From a checkpoint of a small mixture-of-experts model trained on Wikipedia: 10 layers, 16 experts in each of 9 layers.
Below are experts of layer 7 (counted from 0) of a mixture-of-experts language model. Rows are named router (the router's row for the expert), gate (a neuron's input weights, with its number), up (a neuron's input weights, with its number), down (a neuron's output weights, with its number) and show model dimensions 0-127. Each number is 50 + 12 x the weight over its row's rms, rounded and kept within 0 to 99.
After each expert's rows: "raises" lists some tokens whose logits its average output raises strongly, later layers aside; "mostly gets" lists some tokens that are sent to it at least half of the time. This comes from a sample of Wikipedia text that the model never trained on.

# expert 2
router:59 41 60 60 46 59 42 50 45 58 49 49 75 64 40 45 30 52 63 67 55 66 76 56 63 50 42 48 64 52 58 50 51 50 66 49 52 50 61 44 59 67 46 59 69 47 45 44 44 48 47 44 28 70 45 42 47 45 68 43 65 26 42 63 41 49 48 38 32 38 30 56 48 62 43 48 59 59 65 46 47 70 54 47 30 35 56 51 45 55 56 54 59 45 62 64 66 47 59 56 56 68 63 69 53 63 46 51 50 52 44 53 56 57 38 58 73 61 42 67 59 39 55 56 53 51 44 48
gate5:24 64 49 35 61 60 40 63 55 60 56 33 52 55 34 25 50 44 67 50 44 43 54 31 67 60 34 57 61 55 49 68 44 39 36 42 50 50 55 48 45 51 30 41 52 64 71 80 33 64 64 48 45 60 37 42 37 49 40 57 54 80 32 55 50 55 64 60 30 45 35 49 55 63 66 48 41 47 58 57 48 47 40 74 54 67 58 29 61 47 49 43 31 55 47 38 56 57 42 92 60 70 42 46 52 49 59 58 38 43 45 42 43 31 44 41 33 57 60 55 60 45 45 64 39 32 51 36
up5:56 47 51 46 43 64 59 57 52 62 41 46 50 39 65 51 45 39 62 54 45 43 62 45 37 65 43 48 61 41 53 51 49 69 47 53 53 51 54 54 51 56 47 45 36 49 40 30 47 43 48 42 55 47 35 50 42 53 56 68 48 58 56 63 46 49 48 25 56 64 58 47 48 34 52 27 57 69 45 49 68 53 45 74 38 54 57 52 56 57 67 57 67 53 54 48 38 44 42 53 41 65 74 62 45 44 44 48 44 61 43 49 54 51 81 27 84 24 30 47 63 46 56 56 50 63 35 47
down5:31 46 83 35 61 31 63 60 56 62 39 56 39 42 46 56 36 60 41 58 42 50 66 54 51 41 54 54 60 46 45 51 56 16 70 19 60 33 62 52 31 52 57 49 49 31 54 52 42 44 32 44 54 55 56 59 32 53 47 54 41 32 49 34 42 48 52 58 59 52 74 64 62 42 56 48 51 46 60 51 42 60 34 55 42 57 48 57 53 43 49 65 47 68 79 44 35 37 42 40 51 62 49 62 59 52 35 56 46 47 47 41 66 25 52 32 48 50 32 60 65 79 56 41 42 30 49 58
raises: ".", ",", " | ", " |", "\n", " |  |"
mostly gets: "; Yes", "andidate | Votes |", "00", " regulation of", " Primary School", "0"

# expert 4
router:56 42 65 34 52 44 51 65 60 61 53 56 55 25 56 53 36 61 52 65 37 63 64 57 59 69 50 63 57 55 31 58 74 46 59 34 40 48 51 32 63 52 57 46 50 60 54 73 33 49 51 42 26 57 45 58 40 59 66 25 55 37 54 67 45 58 59 58 35 46 36 65 44 61 52 43 61 48 49 66 53 52 45 57 51 51 43 23 56 50 58 72 43 35 57 44 54 61 59 61 48 73 57 58 40 64 38 54 63 39 39 63 58 68 52 48 41 67 65 53 51 43 39 22 17 24 32 52
gate0:55 43 55 47 44 63 23 52 60 52 54 50 50 63 51 25 41 61 53 37 47 68 49 64 49 56 58 66 50 59 42 59 57 27 71 59 55 58 55 54 45 33 61 53 49 71 51 30 59 64 62 42 43 46 29 26 31 32 46 51 59 66 36 39 47 37 68 33 49 68 48 54 45 48 60 29 45 55 39 35 56 61 65 39 51 25 71 45 69 71 83 64 47 37 66 56 50 28 50 43 50 32 38 50 49 48 55 54 37 59 65 64 62 40 26 37 55 56 43 54 63 40 58 42 54 56 34 54
up0:66 79 52 60 51 36 56 60 37 59 32 46 22 35 51 45 68 60 29 51 59 51 42 60 38 50 55 43 59 54 33 57 41 47 52 40 49 43 52 57 46 59 45 51 58 70 48 66 47 59 27 61 51 60 54 66 74 65 38 44 34 43 56 41 34 57 61 56 47 59 45 49 40 56 48 52 73 71 59 65 56 44 54 39 58 63 40 59 30 46 65 31 49 46 36 59 54 56 51 34 45 48 60 61 58 70 58 38 49 36 34 44 43 55 66 60 40 56 64 17 42 43 57 76 44 46 50 65
down0:48 66 65 49 50 31 63 42 71 66 47 43 33 48 49 37 52 54 65 60 42 43 50 42 54 54 56 42 68 53 45 33 71 49 68 69 67 46 37 31 65 46 38 35 60 59 58 53 48 41 69 55 70 54 25 48 55 34 65 50 67 35 55 46 45 41 45 45 47 44 69 56 46 36 66 50 67 58 43 72 28 52 44 48 58 33 35 42 60 54 44 62 59 31 48 45 38 55 76 68 63 63 27 39 43 51 60 53 49 42 47 45 61 50 65 50 58 61 54 64 41 52 56 48 43 46 53 56
raises: "-", "The", "|", "S", "A", "T"
mostly gets: "\" (", " n/", ", \"", ": \"", " However", "\n\n"

# expert 13
router:64 51 44 69 54 53 38 49 51 57 57 60 36 28 53 43 76 73 70 35 53 48 37 69 66 51 45 36 66 54 22 61 67 45 51 28 56 49 49 56 38 38 75 46 45 58 57 61 45 50 49 52 31 55 57 48 31 48 63 36 57 56 44 66 33 50 58 58 69 42 50 68 31 61 59 33 60 50 64 62 45 32 53 70 64 61 54 36 59 33 37 68 64 44 40 27 46 53 47 41 51 43 59 38 78 43 32 46 36 39 52 52 56 58 41 59 56 63 62 63 54 52 42 30 30 38 43 83
gate0:65 68 36 55 55 70 46 56 48 48 74 41 80 47 40 57 47 63 51 30 56 46 59 40 45 28 71 45 57 55 52 52 31 52 30 61 52 47 44 51 57 54 37 68 48 50 55 44 39 65 85 61 48 42 50 59 64 57 43 61 48 40 50 45 33 46 57 44 30 49 37 50 43 51 62 49 58 42 62 59 49 53 34 54 44 46 30 36 72 68 41 58 66 54 51 49 82 31 49 36 42 48 40 46 51 51 40 36 49 76 32 29 50 45 47 54 60 52 58 41 44 57 55 46 34 63 45 31
up0:50 49 46 64 53 57 41 64 62 44 67 40 47 77 40 45 53 51 52 47 72 40 43 51 53 36 73 29 56 43 46 41 46 30 50 43 50 74 53 52 49 69 57 56 65 59 58 47 43 53 65 67 44 45 19 42 59 43 58 39 51 59 23 54 49 51 52 49 49 46 48 44 47 40 37 54 53 50 47 69 49 31 35 48 33 52 42 46 40 64 40 52 58 47 45 35 46 57 48 55 18 46 46 59 53 46 50 56 09 58 37 64 43 31 45 53 71 41 56 54 36 51 40 56 60 37 54 52
down0:67 44 35 41 56 61 46 38 42 57 64 55 68 41 42 23 54 46 50 46 46 42 70 64 60 41 46 30 51 36 44 57 31 45 40 68 48 51 41 59 58 43 47 50 48 43 57 69 53 42 62 52 39 37 72 44 41 26 52 38 48 40 38 55 39 59 52 61 39 34 85 29 50 51 40 32 53 64 46 59 49 59 68 44 48 63 56 51 50 24 59 58 52 53 42 57 48 51 55 51 44 49 49 41 47 59 35 53 55 31 41 57 68 41 47 70 42 40 57 56 41 39 50 52 75 45 50 36
raises: "h", "f", "am", "c", "im", "id"
mostly gets: " El", " Le", " Gar", " De", " d'", " Mel"

# expert 1
router:68 59 50 66 59 41 60 46 47 50 52 61 48 46 38 53 67 44 59 35 58 56 59 59 45 49 52 54 52 77 49 44 71 49 58 48 72 54 54 37 41 37 61 61 62 75 53 51 50 50 59 58 35 56 57 40 55 36 71 70 62 33 80 55 50 54 61 51 47 53 62 40 44 63 67 36 53 59 57 58 56 39 62 51 27 30 50 44 64 45 60 48 49 31 42 40 64 52 56 50 56 61 62 54 56 53 51 56 41 47 47 60 55 40 50 48 48 71 45 47 50 51 59 29 26 55 47 53
gate5:71 58 77 45 61 34 40 56 34 46 57 52 51 43 58 67 56 41 58 32 54 57 61 64 50 61 66 42 60 57 63 54 55 53 69 42 53 53 61 52 42 37 33 45 28 59 55 37 48 49 39 54 45 48 43 54 63 38 32 63 58 32 57 55 58 68 51 62 56 42 32 77 52 33 50 51 54 45 54 69 80 53 58 44 34 38 43 39 33 58 38 33 32 50 41 34 63 41 42 52 56 61 58 50 73 49 48 40 68 39 65 58 63 52 40 43 65 51 41 63 60 35 57 40 49 39 15 39
up5:60 33 38 49 55 57 56 80 47 37 69 78 38 43 41 52 44 43 55 49 37 52 72 72 47 38 35 64 32 59 44 67 54 74 40 55 55 61 45 52 58 63 66 41 28 48 23 53 54 45 48 52 58 51 61 38 35 15 42 50 31 50 48 47 44 56 70 36 81 47 41 58 60 45 41 64 44 33 55 44 35 45 59 39 61 59 42 35 46 76 50 69 49 51 43 57 59 60 66 44 60 49 51 51 16 51 48 33 57 53 35 57 50 63 43 64 58 47 60 38 35 52 50 68 42 46 75 52
down5:58 36 45 56 41 48 59 51 53 59 43 34 45 61 47 39 72 79 33 74 63 52 31 47 52 59 66 51 46 49 35 41 49 69 56 64 43 47 46 61 60 38 61 56 70 72 57 62 53 66 58 34 34 54 58 60 37 55 59 55 28 32 60 43 24 35 55 55 62 51 30 62 57 47 31 44 36 47 17 52 48 41 51 36 42 44 63 60 37 39 60 49 23 58 63 73 36 31 62 37 37 41 59 54 53 54 59 57 67 42 54 45 54 49 50 59 41 32 54 48 82 35 36 69 78 62 75 48
raises: ",", " and", "\n", " ", "\n\n", " ("
mostly gets: " Primary School", "; Yes", " School District", " High School", " et al.", " Company"

# expert 0
router:55 52 67 53 64 44 32 53 80 80 65 53 41 43 49 49 59 41 49 47 41 32 50 59 38 57 37 48 32 41 39 63 62 59 53 45 51 46 46 52 65 48 60 49 33 61 60 57 41 49 45 46 42 44 68 41 36 52 50 51 23 32 77 68 31 51 37 41 44 59 44 45 50 52 56 26 80 31 59 66 49 31 50 67 46 46 52 46 55 46 44 63 36 41 52 40 76 54 32 40 47 71 59 63 68 75 46 48 41 38 31 51 54 54 59 70 49 61 57 64 57 21 41 45 53 41 44 65
gate0:50 42 74 44 72 40 59 59 62 58 55 56 42 57 31 49 49 45 57 53 54 51 52 53 45 42 41 43 40 44 58 29 56 29 63 70 45 39 61 31 49 46 56 64 31 67 45 56 33 52 54 47 41 49 73 48 21 65 55 18 66 56 52 41 55 55 39 58 54 51 67 68 55 61 45 62 70 25 51 50 50 62 60 57 52 16 25 50 74 38 65 49 39 62 57 52 36 53 54 53 42 74 37 67 52 59 66 29 53 47 34 38 37 53 50 38 63 49 55 67 36 71 49 49 55 77 48 49
up0:64 61 44 12 67 53 48 34 50 53 42 59 30 48 36 51 61 49 63 39 67 60 25 54 60 49 66 57 46 38 49 51 47 58 27 55 45 43 67 56 54 45 70 66 53 57 63 35 37 51 43 26 42 47 53 30 75 52 54 54 60 60 46 60 43 47 48 36 47 41 70 62 32 35 43 47 59 52 73 58 41 40 43 30 47 40 43 48 55 63 57 46 60 50 44 47 38 47 41 21 65 63 28 35 69 71 44 60 63 60 60 56 53 66 42 51 68 61 72 44 57 46 68 53 53 76 57 52
down0:46 52 60 44 58 47 54 26 46 46 62 55 44 37 59 60 52 45 55 46 63 49 44 51 35 41 46 67 61 30 67 55 65 62 53 58 49 45 64 53 44 57 55 74 49 67 35 75 50 55 30 28 68 26 50 79 44 57 60 29 78 25 44 46 37 61 34 61 32 41 49 39 53 45 50 42 52 64 53 43 66 69 47 58 38 67 21 29 59 32 58 43 52 51 37 57 22 54 41 37 76 52 53 61 45 51 51 44 35 55 24 39 49 52 57 50 52 45 57 34 68 80 63 57 48 54 20 40
raises: "ig", "at", "ac", "il", "ur", "um"
mostly gets: " regulation of", ", St", ", in", " used in", " and in", " during"

# expert 3
router:49 45 58 55 45 55 40 45 71 66 61 48 50 46 46 43 73 71 54 41 69 33 55 56 58 53 61 37 74 57 35 52 46 48 42 47 42 21 44 51 43 37 62 47 57 51 63 64 28 63 60 33 25 63 60 49 50 37 49 37 55 58 47 67 56 29 56 54 51 79 54 59 44 68 66 47 63 69 54 47 54 44 57 61 40 49 60 39 54 29 61 56 49 35 53 43 48 47 46 57 59 59 69 42 51 62 35 30 49 25 54 60 47 71 41 66 44 44 68 51 66 50 49 38 32 29 47 87
gate0:54 42 36 49 54 66 52 61 27 64 54 28 55 47 49 73 40 44 59 72 68 47 45 59 41 45 74 33 16 46 38 46 39 45 48 50 67 48 44 47 62 34 59 67 48 56 63 47 50 40 64 36 45 59 30 38 49 45 40 52 68 52 45 48 58 50 59 41 69 57 42 69 73 60 50 65 67 71 65 34 55 49 28 29 51 56 55 32 50 68 45 40 46 52 16 50 51 50 59 50 54 46 58 64 51 60 35 50 38 57 51 64 49 57 38 38 66 24 46 59 54 46 42 27 42 51 48 73
up0:53 44 51 47 61 48 49 43 39 62 57 56 62 61 29 39 58 48 45 35 67 42 55 51 41 60 64 39 56 37 50 29 59 51 32 48 69 47 51 51 43 19 49 75 40 68 56 53 42 35 47 51 47 45 32 65 75 55 69 46 43 43 55 62 64 44 59 45 46 64 61 64 44 72 46 49 24 47 52 53 49 49 38 72 56 79 59 46 62 63 50 57 58 39 43 41 27 42 47 66 81 43 39 57 27 67 49 50 42 56 47 66 59 67 42 55 61 48 38 50 71 65 56 55 68 35 70 45
down0:46 84 46 62 44 36 52 54 74 64 60 57 52 47 35 55 42 63 42 28 41 45 41 27 67 59 37 43 30 47 46 38 60 32 55 48 61 44 51 50 47 40 62 44 54 84 68 58 69 26 44 31 93 56 46 51 60 70 74 54 52 42 60 44 46 52 59 42 43 54 47 45 37 26 25 50 35 55 62 53 62 72 56 48 43 44 57 46 55 33 47 53 54 72 58 74 64 59 50 61 53 48 59 39 44 73 70 57 53 61 58 48 47 55 28 50 36 48 46 57 41 57 55 43 45 50 52 41
raises: ",", ".", "-"
mostly gets: "andidate | Votes |", " | Hard", "| Pos | Team", " Theatre", ", St", "| Gold"